config.yaml
n_layer: 9
d_model: 320
n_experts: 8
experts_per_token: 2
d_expert: 192
d_shared_expert: 0
activation: "geglu"
moe_layers: [1, 2, 3, 4, 5, 6, 7, 8]
router_score: "softmax"
normalize_top_k: false
routed_scale: 2.0
balance_loss: 0.00549
balance_bias: false
router_z_loss: 0.001
init_std_router: 0.0221
lr_router: 0.000296
vocab_size: 32768
norm: "rmsnorm"
norm_eps: 1e-06
tie_embeddings: "early"
optimizer: "adamw"
lr: 0.00116
beta1: 0.95
beta2: 0.95
grad_clip: 1.0
batch_tokens: [32768, 65536, 131072]
seq_len: 1024
train_tokens: 749200000
steps: 11330
dataset: "wikipedia_en"
Below are experts of layer 3 (counted from 0) of a mixture-of-experts language model. Rows are named gate (a neuron's input weights, with its number), up (a neuron's input weights, with its number) and show model dimensions 192-255. Each number is 128 + 24 x the weight over its row's rms, rounded and kept within 0 to 255.
Before each expert's rows: "comes after" lists some tokens at least twice as common just before its tokens as in all text; "mostly gets" lists some tokens that are sent to it at least half of the time. This comes from a sample of Wikipedia text that the model never trained on. Tokens count by the router's weight.

# expert 1
comes after: " ", " |\n", "2", "\n", ".\n\n", ")\n"
mostly gets: "==", " |\n", ".\n\n", "==\n", "===", " he"
gate8 [123 168 127 137 124 133 108 150 132 133 117 124 122  85  91 117 155 127 102 144  73 116 129  98 143 145 126 131 143 150 122 137 120 127 125 141  99 168 186 108 143 130 123 113 127 142 100  74 134 138 163 166 114 126 133 176 141 126  91  82 124 134 139 157]
up8 [118 145 126  88 138 138 135 120 136 124 164 155 154 142 105 164 121 138  87 135 106 110 144 108  85 137 143 148 141 119 135 126 122 111 139 122 107 142 160 124 131 156 114 106 128 131  98  68 123 148 133 135 102  59 154 181  90 102 124 103 121 121 118 132]
gate9 [126 107  92 139 143 104 102 149 105 115 162 152 132 102 118 117 166 156  64 106 132  61 100  96 102 137 133 139 104 114 121  75 113 115  81 130 138 184 135 151 131 132 129 121 118 142 159 124 171 117 143 158 135 118 130 101 139 149 119 107 112 139 157 115]
up9 [111 118 144  76 106 128 150  98 111 169 132 109  98 164 129 107 143 123 176 117 122 157 149 141 141 128  94 152 108 146 155 177 151 158 157 120 136 121 121 107 146  78 132 123 108 147  94 137  85 131 117 118  97 158 130 116 167 113 155 167 119 174  82 142]
gate10 [143 118 113  78 141 162 103 156 138 100 128 163 130 110  95  98 135 142  97 119 127 130 121 107 126  94 136  94 123 114 116 147 165 115 151 140 113 130 105 123 109 164 134 120 142 130 126 132 125 117 131 138 123 149  89 143  89 134 181 146 114 104 107 100]
up10 [138 121 110 167 117 160 173 103  89  89 127 139 146 144 136 120 106 108 174 147 122 133 118 103 139 148 116 151 118 136 162 133  98 132 105 128 110 119 108 140 128 112 110 113 174 128 139 106  93 152 115  85 123 142 157  75 179 119  65 126 102 123 132 144]
gate11 [131 101  74 125 120  88 143 124 105 149  97 160 141 204 106 158  95 156 118 140 123 178 138 133 158  67 105 144 124 146 149 164 150 115 142 115 123  94 144 127 168 129 131 129 178 164 152 135 124 117 122  94 135 162  93 137 119  87 119 113 137 117 104  94]
up11 [183 152 137 135 164 122 123 139  91 119 146 127 139 141  96  92 126  79 148 148 130 109 131 111 107 143 132 117 141 105  79  98 115 145 133 124 132 127 130 142  98  96 132 126 131 118  93 120 149 120 137 149  92 122 136 147 165 170 112 137 138 175 136 108]
gate12 [171  90 131 152 109 121 112 147 127 136 151 171 142 103  64 113  92 133 154  97 125 156 132 137 105 125 110 152 129 137 125 123 139 147 115 112 125 147  70 126 141 141 122 114 135 118 136 113 127 138 119 187 156  92  99 141 125 148 133 108 140 170 138 134]
up12 [126 152 123  81 129 126 114  93 113 101  85  96  98 114 153 135 138 159 112 106  93 106 150 120 143 106 119 120 127 109 160 107 127 112 109 148 134 153 169 126 101 106 122 132 135 159 141 169  95 135 117  88 102 176 155 115 136 135 150 161 108 118 103 136]
gate13 [121 131 111 140 109 122 137 135 100 104 161  84 105  75 129  94 155 136 147 130 104 164 136  67 146 170 145 130 123 137 124 126 113 100 108 105 131 131 109 126 129  92 140 104 153 174 113 118  69 140 122 132  89 140  76 137 177  98 125 150 144 144 140 129]
up13 [114 111 126 134 109 105 179 151 103 145 178 130 172  88 156 135 131 157 118  93  92 142 148 121 126 135 131 114 155 134 139 153  90 125 132  89 154 141 136 122 107 102 132  84 150 111 108 115 125 115  82 140 111 128 106 156 168 138 150 132 181 153 120 115]
gate14 [125 151 113 115 105 144 130 158 123 112 160 125 116 118  88 147 104 185 109 180 128 123  88 139 135 129 158 119 115 121 125 104 138  92 106 132  90 170 161 107 169 129 118  95 146 117 141 176 104 142 103 148 139 185 117 125 110 103 142 121 117 120  82  94]
up14 [108 125 192 129 127  88 123 153 143 131 108 128 142 119 147 136 166  89 121 104 124 142 137 146  80  87 132 111 132 152 168 175 160 157 114 130 149 146  75 134  77 124 122 155 136 111 141 101 142 103 168 115 134  78 123 115 119 152  92 123 121 120 162 140]
gate15 [123 151 107  99 122 148  66 116 150 124 127 145 121 113 120 113 136 121 107 165 111 108 132 139 146 107 136 101 122 116 100 110 112 102 135 176 114 129 147 140 119 131 109 163 145 115 127 119 101 179 176  94  93 103 123 136 108  89 149 150 134 152 100 132]
up15 [104 169 106 103  87 160  96 116 139 109 133 133 120 100 156 124 141  84 129 140 107 140 134  99 137  89 153  87 127 127 120 100 121  95 137 176 122 132 172 131 115 146 143 117 161 117  92 112 142 181 156 110 103 107 120 107 143 116 137 132 158 162 128 139]
gate16 [158 143 126  95 114 160 133  98 136 104 150 111 107 161 141 138 120 122 113  81 119 105 143 129 146 113  96 144 166 107 140 129 125 132 148 126 138  80 144 146 121 159 138 166 111 151 152 150 137 100 120 146 126 140  89 125 109 113 187 109 123 118 150 142]
up16 [ 89 126 105 124 125 170 128 104 155 116 190 123  78 132 146 108 118  84 111 118 149  89 167  93 163 134  65 146 130  88 169 129 100 132 152 115 113  72  91 132 150 123 145  94 112 148  87 140  97  99 113 131 166 123  94 128 175 119 149 112 132 175 147 151]
gate17 [170 138 138 129 167 169 129 135 133 130 120 153 130 104  85 131 162 135 151 140 127 145 116 141 157 141 124 149 121 146  98  93 171 137 134 141 128 105 156 114  78 128 115 138 127 114 129 150  77 163 125 105 119 143 158 147 159  98 162 150 129 169 157 141]
up17 [143 107 159 112 127 122 118 155 133 136 117 145 108  93  81 115 160  87 146 121 160 164  90 155 102 151 134 176 104 154  77  82 141 109 123 156 111 123 155  93 102 148  85 140 129 128 125 119 105 164 133 103 135 133 138 155 160 115 154 128 114 168 154 115]
gate18 [140 116 107  98 123 118 115 112  98 145 118 127  99  89 127 104 136 139  93 127 117  98 164  69 133 189  73 121 119 114 130 137  69 113 108 122 100 154 144 154 154 153 141 140 136 114 152  90 112 142 132 141 144 138 143 176 133 109 134  96 124 136 114 116]
up18 [132 119 106  82 140 142 127 107 107 143 132 152 110 144 138 119 108 143 130 121 144  99 130 117 134 182  85 137  95 142 116 110  91 134 134  90 114 144 117 137 139 162 155 175 102  89 135 115 133 161 112 149 147 125 189 142 116 147 106 134  65 140 102 113]
gate19 [121 135 170 170 112  95 137 123 122 129 125 106  96 141 113 115  82  95 146 132 137 146 110 105  99  54 144 115 100 119 121 136  64  85 143 118 126 136  98 135 116 115 140 137 159 135 157 101 118 125 121 140 130 108 126 172 117 109 105 100 127 123 130 109]
up19 [154 130 127 171  90 126 106 141 112 133 128 108  86 147  89 143 108 117 170 129 132 150 141 148 116  86 146  75 114  95 122 141 119 108 127 129 114 100  79 117 148  88 139 133 140 132 140 137 102 109 110 134 144 103 131 143 124 132  83  85 135 134 167 151]
gate20 [141 172 165 104 106 124 126 146 162 128 199  74 113  95  98 128 167 108 111 139 127 131 131 103 134 172 132 135 109 142 130 135 120 110 129 120 141 110 135 149 134 139 134 113  99 114 134 106 144 148 129 127 137  74 106 147 150 123 112  73 144 117  79 145]
up20 [101 131 117 119 142 162  72 102 106 131 111 143 138 132 144 121 126 103 159 171 117 101 112 123 144 110 106 111 140 111 102 134 114 115 143 150 132 104 113 126 115 114 117 146 142 141 111  78 104 148 136 105  99 168 143 139  75  88 113 181 140 152 147 134]
gate21 [ 97  96 140 178 116 149 155 132 132 135 124 124 121 189 127 116  95 165  99 158 139 133 166 105  98  83 113 140 127 135 154 150 138 149 131  67 124 132  96 123  96 113 138 134 145  99 151 100 142 134 112 172 117 168 116 115  76 131 113 136 159 115 160 107]
up21 [134 106 154 107 128 145 135 139 107 130 148 159 169 122 140 116 149 130 193 111 129 125 108 158 162 148 118 117 132 109  67 130 144 102 127 144 132 130 128 129 131 114 101  94 163 183  79 137  96 119 135 127 143 108 130 107 171 121  85 129  86 151 138 149]
gate22 [163 123 107 160 163 125 129 110 104 110  93 138  53 152 122 119 125 142 109 148 134 167 142 124  95  95 110 144 126 123 100 145 118 113 138 132 116 123 110 128 124 126 160 127 106 198 103 162 111 109 115 112 135 162 114 141 136 105 136 139 132 147  94 100]
up22 [120 177 110 165  93 148 168 123 102  93 138  95 108 131 132 144 121 117 111  48 124 170 118 147 139 136 107 119 120 129 118 151 152 121 109 138 108 102 143 134 145 140 118 107 140 119 159 131 121 131 116 137 163  59  97 124 133 109  71 100 110 122 110 153]
gate23 [158 129 125 114 112  97 171 134 108  92  94 167 143 137 104 126 124 158 145 142 110 113 100 121 141 103 111 108 128 139 108 109 114 127 126 139 142 131 143 130 118 125  86 103 130 158  99 155 119 121  80 144 157 124 118 152 134 108 121 172 133 119 105 113]
up23 [ 96 157 102 139 176 162  94 108 148 120 171 112  94 124 136 122 130 102 142 165  97 126 117 139 121 145 111 125 126 120 176  95 142 112 107  95 128 130 107 137 127 130 133 190 125 123 156 100 135 140 140 104  83 154 178 167 119 137 120 105 104 136 150 145]
gate24 [160 116  94 161  81 157 112 125 152 160 165 169 113 148  62 163 138 168 102 123 136 124 107 137 158 119 121 173 109 135 104 125  95 150 116 137 112  98 136 127 157 108 113 129 143 131 160 179 124 134  77 122 106 138 111 133 139 116 157 127 154 129 138  80]
up24 [127 105 176 132 142 123 173 117  94  66 115 128 163 142 188 123 131 140 111 103 111 163 157 123 117 110 107 105 145  98 150  93 159 103 102 110 140 170 114 119  82 118  88 144 134 147 107 132 102 114 144 151 177 149 154  96 119 119 123 160  86 111 100 144]

# expert 6
comes after: " |", "|", ";", " \"", " had", " /"
mostly gets: " \"", " He", " had", " he", " not", " two"
gate8 [136 160  88 114 127 113 176 113 103 138 162 116 147 128  81  97 121 128 138 113 118 141  84 125  70 148 131 156 142 140 167 119 142  82 105 146 129  95 129 192 112 103 127 146 153 140 136 116 116 120  91 131  76 122 120 166 131 175 138 137 133 149 122 156]
up8 [129 163 130 124 110  91 181 106 115 124 147 141 176 132  90 104 125 110 128 130  99 143  78 134 133 171 123 114 149 150 151 137 148  97 136 140 153 113 112 192 109 139 132 110 157 108 146 124 110 137  85 123  62 109 102 149 135 153 147 144 128 144 141 138]
gate9 [158 112  82 119  86 152 153 143 134 173 147 136  99 114 107  88 141 163 119  98 108 134  96 102 180 154  85 151 144 123 120 105 132 143 133 155 104 153 125 128 116 102 130 125  90 167 147 157 121 154 122 132 120 138  97 124  99 102 149 153  97 152 165 130]
up9 [122 138 148 175 127 174 116 173 121 127 135 139 138 114 114 113 153 151 102 162  98 125 166 120 120 141 152 114 153  99 138 129 153 128  70 125 127 106 142 124 118 156 112 103 148 153 100 152 122 149 130 116 114  92 126 119 166 120 151  98 168 109 140 145]
gate10 [165 144 129 124 140  99 114 147 107 106 101 120 131 134 132  95 134 103  89  71 135 105 154  93 142 172 142 143 157 138 128 138 119 117 128 122 126 161 140 125 127  96 120 108 123 122 141 135 130 119 105 179 140 135 120 119 185 140 136 102 160 142 119 111]
up10 [ 89  96 102 109  94 123 162 132 144 106 145 114 122 119 117  91 108 126 134 122 116 184 100 121 140 117  94  99 123  75 123  79 115 166 126 174 137 160 122 138 112 121 108 115 137 160 142 108 167 142 139  83 102 126 141 123  99 138 133 138  82 138 174 170]
gate11 [119  89 129 131 111 115 140 198 134  72 101 129 111 118  84 142 139 153 100 165 106 122 117 138 105  90 151 107 124  65 132 135 172 135 103 106 118  96  82 130 142 170 129 105  90 153 144 115 128 123 117 111 127 147 126 124 113 122 151 132 107 139 141  88]
up11 [119 151 144 140 129 127  83 104 130 149 152 111 117  96 135 118 114 123 139  72 117 145 138  98 163 135 111 165 147 173 153 108 114 127 117 129 148 188 174 119 179  96  95 131 140 101 104 129 122 135 144 136 109 102 113 145 100 133  81  90 148 122 102 213]
gate12 [ 90 129 128 151 142 112 159 123 126 132 167 132 119  89 140 109 150 106  93 125 120  94 129 163 120  94 135 114 164 116 181 132 192 117 133 132 139  96 143 172  87 148 118  76 110  89 120  88 117 115 111 128 136  98 181 133 139 158 161 142 163 159 122 158]
up12 [123 117 130 119 124 152 104  81  89 100  92 143 128  76 137 128 107 116 135 108 120 103 131 158 126 132 134 119 145 128 104 167 128 111 126 138 144 161 102  93 163  89 156 101 133 139 115 111 151 115 116 111 173 168 120 143 135 157 155 138  82 106 141  81]
gate13 [131 137 131  84 120 134 136 133 114 122 109 119 151 135  95 174 149 173 113  86 156 138 130  55 147  76 114 113 110  94 119 151 138 134  97 149 128 109 150 100 142 163 145 164 143 132  98 142 170 137 122 113 136 111 106 133 128 112 132 119  84 160 129 101]
up13 [141 162 164 124  97 141  92 123 114 142 134 137 146  92 146 144 167  94 143 112 146 147 130 155 111 135  89 146 118 132 163 124 121 144 124 119 123 151 136 118 112 101 122 109 127 114 162 150  90 112 114 102 128 112 118  97 110 150 154 123 151 103 166 165]
gate14 [113  92  85 110 108 138 135 129 130 129 133 148  75 131 135 106 146 114 128 121 134 129  96 107 152 120 108  96 129 146  99 159  99 104 140 123  91 134 118 113 153 121 121 179 172 131 132 183  98 126 165 104 101 147 122 103 151 149 161 143 157 104 152  99]
up14 [145  81 100 147  79 103 116 130 131 128 130 155  89 148 144 140 106 117 136 113 142 125  88 103 155 142 111 128 112 167 100 167  79 104 140 112  81 136 128  71 138 124 140 171 139 116 126 173  89 123 131 109 104 127 135  80 156 147 125 139 167  87 140  59]
gate15 [138 136  90 159 114 150 168 164 148 100 101 138 130 147 140 100 137 145 151 136 143 141 166 100 119 170  93 144 171  79 115 127 141 103 108 130 102 163 116 141 105 142 112 140  72 142 141 129 143 142 133 135 118 142 113  90 108 145 127  95 103 135 133 124]
up15 [ 96 143 110 151 160 111 120 130 131  75  83  85 105 123 154 141 137 113 147 176 171 138 139 137  79 152 138 158 146 108 137 121 156 119 158 119 144 148 111 125 145 142 123 159 106  91 143 117 198 126 135  89 121 174 134  79 116 154 101 143 104 123 100 129]
gate16 [105 129 100  66 112 123 177 120 151 116  95 105 112 141 131 102 103 134 145 110 128 144 107 112 125 116 134 126  93 131 111 115 123  93  90 103 126 138  90 132 156 153 104 157 146 114 140 141 130 139 174 138 128 115 168 130 100 127 164 119 103 158 122 123]
up16 [144 128  70 115 115 105 162  88 122 128 100 123 128 133 138 118  99 124 159 154 131 146 111  96 140 122 114 116 111 157 103 126 177 148 133 150 119 119 122 119 149 183 151 192 126 113 145 155 151 151 138 137 115 142 113  83 133 113 123 139 129 161 152 137]
gate17 [ 90 160 103  91 138 130 182 174 126 107 114  98 117  80 138  82 169 128 119 104 117 159 120 112 153 126 128  98 135  92 167 124 143 107 146 119 117 124 115 139  84 131 126 111 129 103 121 127 133 150 130 144 118 160 175  91 163 131 126 141 107  98 147 115]
up17 [139  82  88 135 120 120 149 114 104 128 137 160 132 159 147 140 105 132 138 163 169 127 134 149 133 147 101 140 115 102 104 147 140 116 132 131 137 186 158 114 186 108 149 143 197 138 137 146 147 127 125 160 134 108 103 178 147 121 114 118 129 140 109 150]
gate18 [ 73 127 131 169 128  98 153 117 136 131 154 116 112 117 129 135 119 144 141  97 156 196 134 124 169 164 100 101 160 155 145 125 142  92 161 146 142 142 134 134 105 159 115  77 100 116 129 148 180 153 149 144  91  62 146 139 158 117 169  91 103 131 157 120]
up18 [112 173 108 144 143 105 128  73  91 104 118 144 143 142 150 162  89 120 123 124 135  60  93 106 150 147 147 109 172  78 118 133 149 145 104 105 115 120 107 126 103 124 101 169 121 109 145  92  95 145 116 123 120 138 135 144 153 111 105 173 132 107 180 116]
gate19 [ 99 121 111  64  97 157 148 130 115 124 157 111 127 112 115 144 123 126 129 115 111 175 174 105 111 134 122 116 146  76 178 134 136 133 102 134 138 121 117 135 116 134  69 141 142 137 137 164 152 161 141 169  89 125 131 145 122 124  90 104 144 149 115 131]
up19 [119 101 131 158 120 119 143 184 136 171  96 157 160 113 111 121 149 168 103 126  93 128 111  80 185 148 119 129 156 132 122 123 125  99 129 124  86  97 140 107  98 118 166 104  80 161 125 155 110 152 141 116  97 139  97 180 142 145 168 139 129 112 148 122]
gate20 [ 91 131 104 213  93 145 131 143 140 138 138 168 155  95  85 120 113 131 133 165 113 130 139 141 135  98 157 148 100  86 144 163 122 154 127  91 120 161  97 114 109 127 146 120 168 146 135 149 122 143 109 172 107  88 140 104 108 114 117  71 177 108  96 124]
up20 [110 135 198  70 161 134 129 152 157 120 101  76 162 150 151 122 118 129 115 107 135 127 144 109 107 146 123 122 132 114 159  80 142 123 118 134 134  97 128 149 129 170 149 171  86  92 144 121 159 142 157  68 141 175 129 152 161  98 141 171 104 136 166  84]
gate21 [125 133  96 111  83 110 111 113 104 127 140 127 155  93 132  71 165 185 128 127 114 141 156  89 130 119 117 147  96 106 120 135 133 127 149 177 107 183 115 128 113 119 132 129  66 110 143 159 151 118 103 158 117 118  90 145 135 138 112 144 116 132 160 156]
up21 [120 120 126 143 101 114 121 133 131 154 135 125 122 125 139  80 163 167 150 171 159 142 118  91 142 110 141 111 104 175 126 147 103 151 153 155  96 168 102  96 110 120 163 129 128 103  92 181 160  99 107 164 141 103  98 110 148 143 101 118 181  95 146 150]
gate22 [121 182 123 148 152 106  76 107  84 128 135 112 117  92 145 147 109 113 139 136 112 103 157 123 127 115 108  88 105 106 164 148 157 155 100 148  94 174  86 135 113 120 130  68  97 135 156 141 122 120  90 141 129  90 124 149 129 119 110 137 139 135 126 136]
up22 [147 158 136  45  96  93 122 124 129 115 161 139 162 100 122 156  79 111 150 122 133 108 127 152 147 157 149  75 136  81 129  88 117 109 107  83 109 157  98 147 104 103 145 143 105 119 147 107 140 118 121 157 108 155 166  80 138 143 113 121 114 122  89 107]
gate23 [112 134 148 131 139 103 111 112  89 129 122 139 155  97 123 141 134 124 110  83 140 156  98 107 144 133 141 141  97  92 141 163 161 169  91 145 150 166 124 139  49 116 114 145 113 169 167 127 173 121 119 117 125 123 135 126 153 138 186 137 113 145 118 151]
up23 [ 99 140 180 143 122 108 120  75 109 137 118 123 167 125 150 149 116  99 113  90 138 179  94 110 145 129 116 121  93 128 145 153 145 145 126 151 149 175 124 143  62 142 103 141 127 143 180 136 193 119 150 103 106 113 143 129 173 130 139 146 141 126 139 119]
gate24 [141 137 113 113 106 113 165 129 145 122 131 148 149 126 125 137 122 162  83 102 110 129 152 142 121 121 139 128 126 138 112 108 168 112  85 118 121 132 135 125 144 106 110  95 129 180 136 106 138 158  78 125 119 118 130 155 136 114 125 101 131 148 113 114]
up24 [162 123  62 121 129 143  96 138 155 136 137 107  87  72 126 110 145  89 137 177 122 162 117  87 143 137 122 145 112 103 125 133 111 138 144 104 129 112 120 143 113 124 124 130 152  94 145 155 141 109 149 133 106 132  94 120 126 126 174 169 119  90 160 130]

# expert 3
comes after: "1", "2", "0", "9", "8", "3"
mostly gets: ").", ".", "5", " York", "′", "ร"
gate8 [145 131 114 141 101 139 161 137 147 145 126 101 130 118 104  76  98 149  98  96  90 130 104  86 152 154 145 174 132 103 126 126  94 189  96 147  83 136  93 111 123 127 116 126 127 128 126  74 104 170 117 124 155 131 148 138 134 182 163 126 154 141 154 107]
up8 [126 129 146 143 127 167 156 140 148 138 170 173 110 108  99 118 129 151  98 173 130 129 157 115 137 102 110 110 154 122 135 121 132  86  97 113 131 136 146 152 139  68 119  98 150 153 134 179 137 154 127 160  94 101  88 165 143 121 114  82 137 147  93 116]
gate9 [144  92 112 159 157 137 114 122 107 130 113 185  97 163 124  99 132 124 104 110  92  95 136 103 104  92 119 129 137 145  97 131  78  81  87 162 109  96 132 132 136 163 143 160 115 107 130 129 121 124 106 139 154 137 127 146 162 111 128 123 109 124 162 136]
up9 [111 117 123 105 114 119 126 120 123 114 147 117 152 132 128 136 143 139 163 135 169 149 163  99 139 184 103 125 111 125 141 127 125 148 139 125 112 144 101 132 134 105 129 100 146 151 117 119 141 158 125 126 119 178  95 122  99 126 132 133 145 168 111 122]
gate10 [122  98 171 115 129 127 113  98 140 110 139 148 136  78 178 120 105 136 114 117 143 111 153 129 131  87 129  68 135 140 138 169 165 139 116  62 115 151 131 116 106 102 103 109 149 156 169 130 134 167 145 140  83 140 146 124 153 137 142 109 107 150  89 103]
up10 [110 139  95 147 147 126 164 140  98 179 126 130 165 123 131 117 107 121 132 127 114 144  55  94 190 147 166 143 142 121 137 115 107 143 144 119 144 121 144 142  92 117 108  94 179 114 102 112 114 130 103  96 154 149 159 119 120 154 125 101 175 134 141 128]
gate11 [137 165 110 154 117 126 138 109 126 134 147 146 148 137  90  99 155 173 125  87 109 171 139 119 173 167 130 123  95 143 124 124 130 141 105 111  72 186  68 127 117 157 127 138 126 107 128 111 149 145 131 125 104 122  61 138 106 127 114 114 134 127 147 132]
up11 [121 128 119 141 149 148 121 124  98 113 133 133 106 112 152 127 102 114 125 124 140 118 143 166  99  84  93 133 151 102 118 107 138  85 161 153 179  79 208 150  91  99 117 106 154 146 128 139 101 143 126 152 106  78 217 141 164 136 147 133 157 139 151 150]
gate12 [143 120 139 135 130 139 139 119 155 131 129 161 126 148 112 135 106 149 142 165  94 125 120  72 140 151 120 117 153 104 119 133 144 103  94 147 140 117 138 129 144  88  77 142 148 170 132 149  80 149 125 105 133 123 119 131  87 140  91 110 152 148 143 150]
up12 [135 104 137 141 133 129 162  93 134 117 112 155 158 160 106 139 106 167 151 158 115 136 117  77 167 150 119 144 128 107 127 126 157  82 129 160 135 123 149 129 135  67  77 144 113 139 116 140  97  98 117 105 134 124 124 154 126 122 107 140 164 118 116 179]
gate13 [111 128 114 120 148 133 130 119 124 126 121 147 140 132 139  97 132 129  88 124 122  98 156 158 127 112 150 113 115  94 111 113 120 123 120 121 122 134  88 154 161 101 128 150 170 119 127 126  95 119 129 148 128 119  98 168 104 121 128 118 154 109 128 140]
up13 [102 117 157 179 119 100  96 110 148 136 155 119 120 134 126  92 126 124 142 117 113 152 118 113 117 113 122 166 108 138 107 156 109 133 137 104 129 190 147 111  91 112 138  77  91 153 167  99 127 156  79 122 128 116 136  88 145 148 125  98 121 138 112 106]
gate14 [ 98 126 149 178  93 130 117 192 116  98 109 113 125 128 108 133 153 101 137 140 112 143 121 120 141 108  68 136 136 124 138 132  78 133 118 141  89 186  90 108 135 128 141 127 197 134 138 124 140 130 102 120 128 132  87 124 120  98 164 117 125 120 169 163]
up14 [129 133 187 139  94 101 105 119 120 113 118  90 184 157 149 148  84 111 145 158 130 153 164 143 129 106 114 109 102 141 117 125 119 117 134 128 127 170  95 151 135 140 128 118 160 103 135  68 156 112  82 119 180 109 136 148 118 142 127  98 123  94 138 124]
gate15 [115 116 114 163 105 156 147 178 150 114 105 127 100  88 119 113 124 124 105 123  57 165 120  92 146  92 149 126 137  81 168 137  98 165  97 129 112 151  43 121 137 120 135 121  89 136  95 114  90 140 147 165  75 148 109 101 122 113 162 121 117  81 123  90]
up15 [129  94  85 123 135 143 102 149 156 121 118 150 114 120 146 118 175 181 131 126 139 154  97 101 112 130 124 119 109 108 119  82 126 139 136 141 118 136 124  86 160 155 122 167  66 127 123 125  86 142 148 159 128 145 143 126 164  91 142 138 127 128 141  81]
gate16 [121 107 103 136 109 131 106 130 171  73 211 129 155  92 141 103 131 152 117 112 112 114 155 140 172 101 138 123 140  69 104  94 114 125 137  93 136  98 148 125 137 101 146  95 141 147 138 129 120 143  99 141 142 123 106 133 125 117 173  73 114 202 118 118]
up16 [126 107 116 128 158 142  91 129 156 100 164 137 156 117 117  88 127 136  99  88 113 113 146 140 174 117 149 125 136  35 112 101 138 121 148 135 144  77 173 125 126 112 152 111 143 105 116 155 152 109 120 131 152 143 128 124 117 127 157 107 132 152 155 115]
gate17 [137 104 144  96 131 109 131 162 123 153 159 130 123 143 125 117 124 160 165 169 130 140 162 125 106 135 146 131 106 147 129 123 134 130 133 125 113 128 151 154 109  93 170 148  57 161 100 127 153 119 112 146  94 144 110 129 124  71 129 112 118 201 130  94]
up17 [136 106 161 104  91  89 151 134 134 159 165 107 104 169 156 121 128 163 132 186 150 166 147 147 110 110 115 163 125 171 168 107 142 124 131 117 124 141 119 150 101 132 147 138  92 143 111 113 163 109  97 140 111 129 135 120 122 121 130 129 112 147 108  84]
gate18 [123 173 148 137 119 155 107  91  78 141 157 128  98 134 153 109 127 116 141 139 104 115 152 154 113  62 128 136 172 157 126 116 122 125 137 138  94 129 108 148 100 131 104 108 118 151 124 132 127 137 100 181 132  77 134 152 148 128 115 107 145 105 123 162]
up18 [126 124 124 160 141 147 136 160 158 128 114 157 113 134 101 140 125 101 108 100 145  97 135 137 152 168 134 150 156 104 113 129  84 127 106  93 139 120 150 112 152 110 153 144 146 106 163 125  74 143 164 115 125 138 103  89 153 105 169 114 134 139 132  97]
gate19 [148  91 121 138 107 153 124 142 117 115  99 113 110 116 114  80 128  69  87 159 124 142 110 123 134 124  80 127 121 121 157 150 111  84 120 127  94 134 114 173 136 134 105 117 129 176 150 114 112 123 123 181  98 143  89 123 132 126 119 107 140 126 138 179]
up19 [131 160 158 146 132 136 145 101 121 157 124 171 111 153 132 164 109 191 155  82 105 140 186 137 138 133 144 146 137 116  88 103 137 150 110 113  81 108 171  81 126 130 161  91 143 123 133 103 127 169 119 128 140 130 140 125 135 129 156 160 122 144 124  79]
gate20 [134 112 165 116 149 108 108 162 110 139 144 152 131 107 128 113 178 164  82  98 119  97 154 167 131  90 123 113 129 107 137  73 130  99 115 107 135 106  86 118 123 156 133 132 132 121 127 170 110 158 126 138 104 102 122 180 135 102 146 104 108 151 121 120]
up20 [105 185 141 143 146 120 111 117 139 104 115 124 113 118 149 103 128 154 124 140 115 164 103 117  98 121 135 116 163 162 136 146  88 124 143 166 128 136 114 142 124 149 110 111 114 111 146 152 120 124 118 134 139 113 136 118 158 128 109 136 132 105 134 137]
gate21 [125 113 125 106 112 172 128 131 204 106 181 164 128  84 156 134 155 124 134 166 113 157 100 145 132 164 106 102 140 135 115 111 121 107 134 122 106  99 152 138 106 141  84 163 137 133 136  95 128 180  97  97 148 118 141 163 117 181  88 114 124 191 128 130]
up21 [128 122 137 112 108 114 160 146  86 212 104  76 159 132  87 130 138 150  98  91 134 137 137 106 121 108 157 106 184 145 149 113 160 119 125 106 123 149 129 121 122  93 146 127 124 149 123 134 132 109 128 146  91 106 126 108 130 107 146 153 143 118 121 121]
gate22 [ 82 177  91 167 126 137 105 123 127 119 149 147 155 124 153 127 132  77  88 158  86 102 124 118 156 147 172 168 152 106 181 139  99 135 125 106 150 122 124 158 107 105 105 150 130 107 138 123  91 119 111 128 138  89 134 164  99 104 142 137 118 110 142 102]
up22 [151 128  77 136 140 172 116 202 144 101 146 141 132 160 112 139 174 118 131 109 120  92 127 159 130 148 141 127 152  99 167 116 149 175 120  97 134  71 118 159 120 151  58 153 114 101 104 145 116  80 100 123 121 129 144 149 117 108 152 141 134  99 131 135]
gate23 [150 121 147 118 101 137 150 114 130 165 141 146 117 160 119 132 132 165 126 114 102 111 123 116 104  91 114 139 133 124 171 145 117 148  73 102 112 114 138 138 146 104 161 134  97 151 176  73 128 151 150 163 111 141 126 177 106 147 138 139 147 149 105  85]
up23 [154 144 130  78 130 116 161 114 123 138  90  92 141 189 153 171 111 155 151  95 141 116  89 130 122 140 159  92  97 128 134 132 155 161 147 131 132 110 114 103 133 143 140 152 146 104 138 115 138 104 166 144 117 144 155 109  95 113  90 167 119  80 116 106]
gate24 [145 146 132 152  85 132 111 128 188 122 156  95 101 140 133 117 146 123 153 111 143 114 127 124  92 154 139 138 135 101 186 112 154 125 112 138 140 120 140 173  75 125 117 148 122 117 111 105 157 102 124 138 139 108 129 118  67 127 102 123 139  95  82 101]
up24 [109 118 133  99 176 126 131 153 124 149 115 106 148 147 138 101 115  95 140 116 107 135 135 124 165  97 105 120 133 113  55 120 147 108 128 115 108  98 138  96 162 104 109 145 143 121 124 147  99 164 160 121  99 151 149 111 166  70 125 107 123 159 151 148]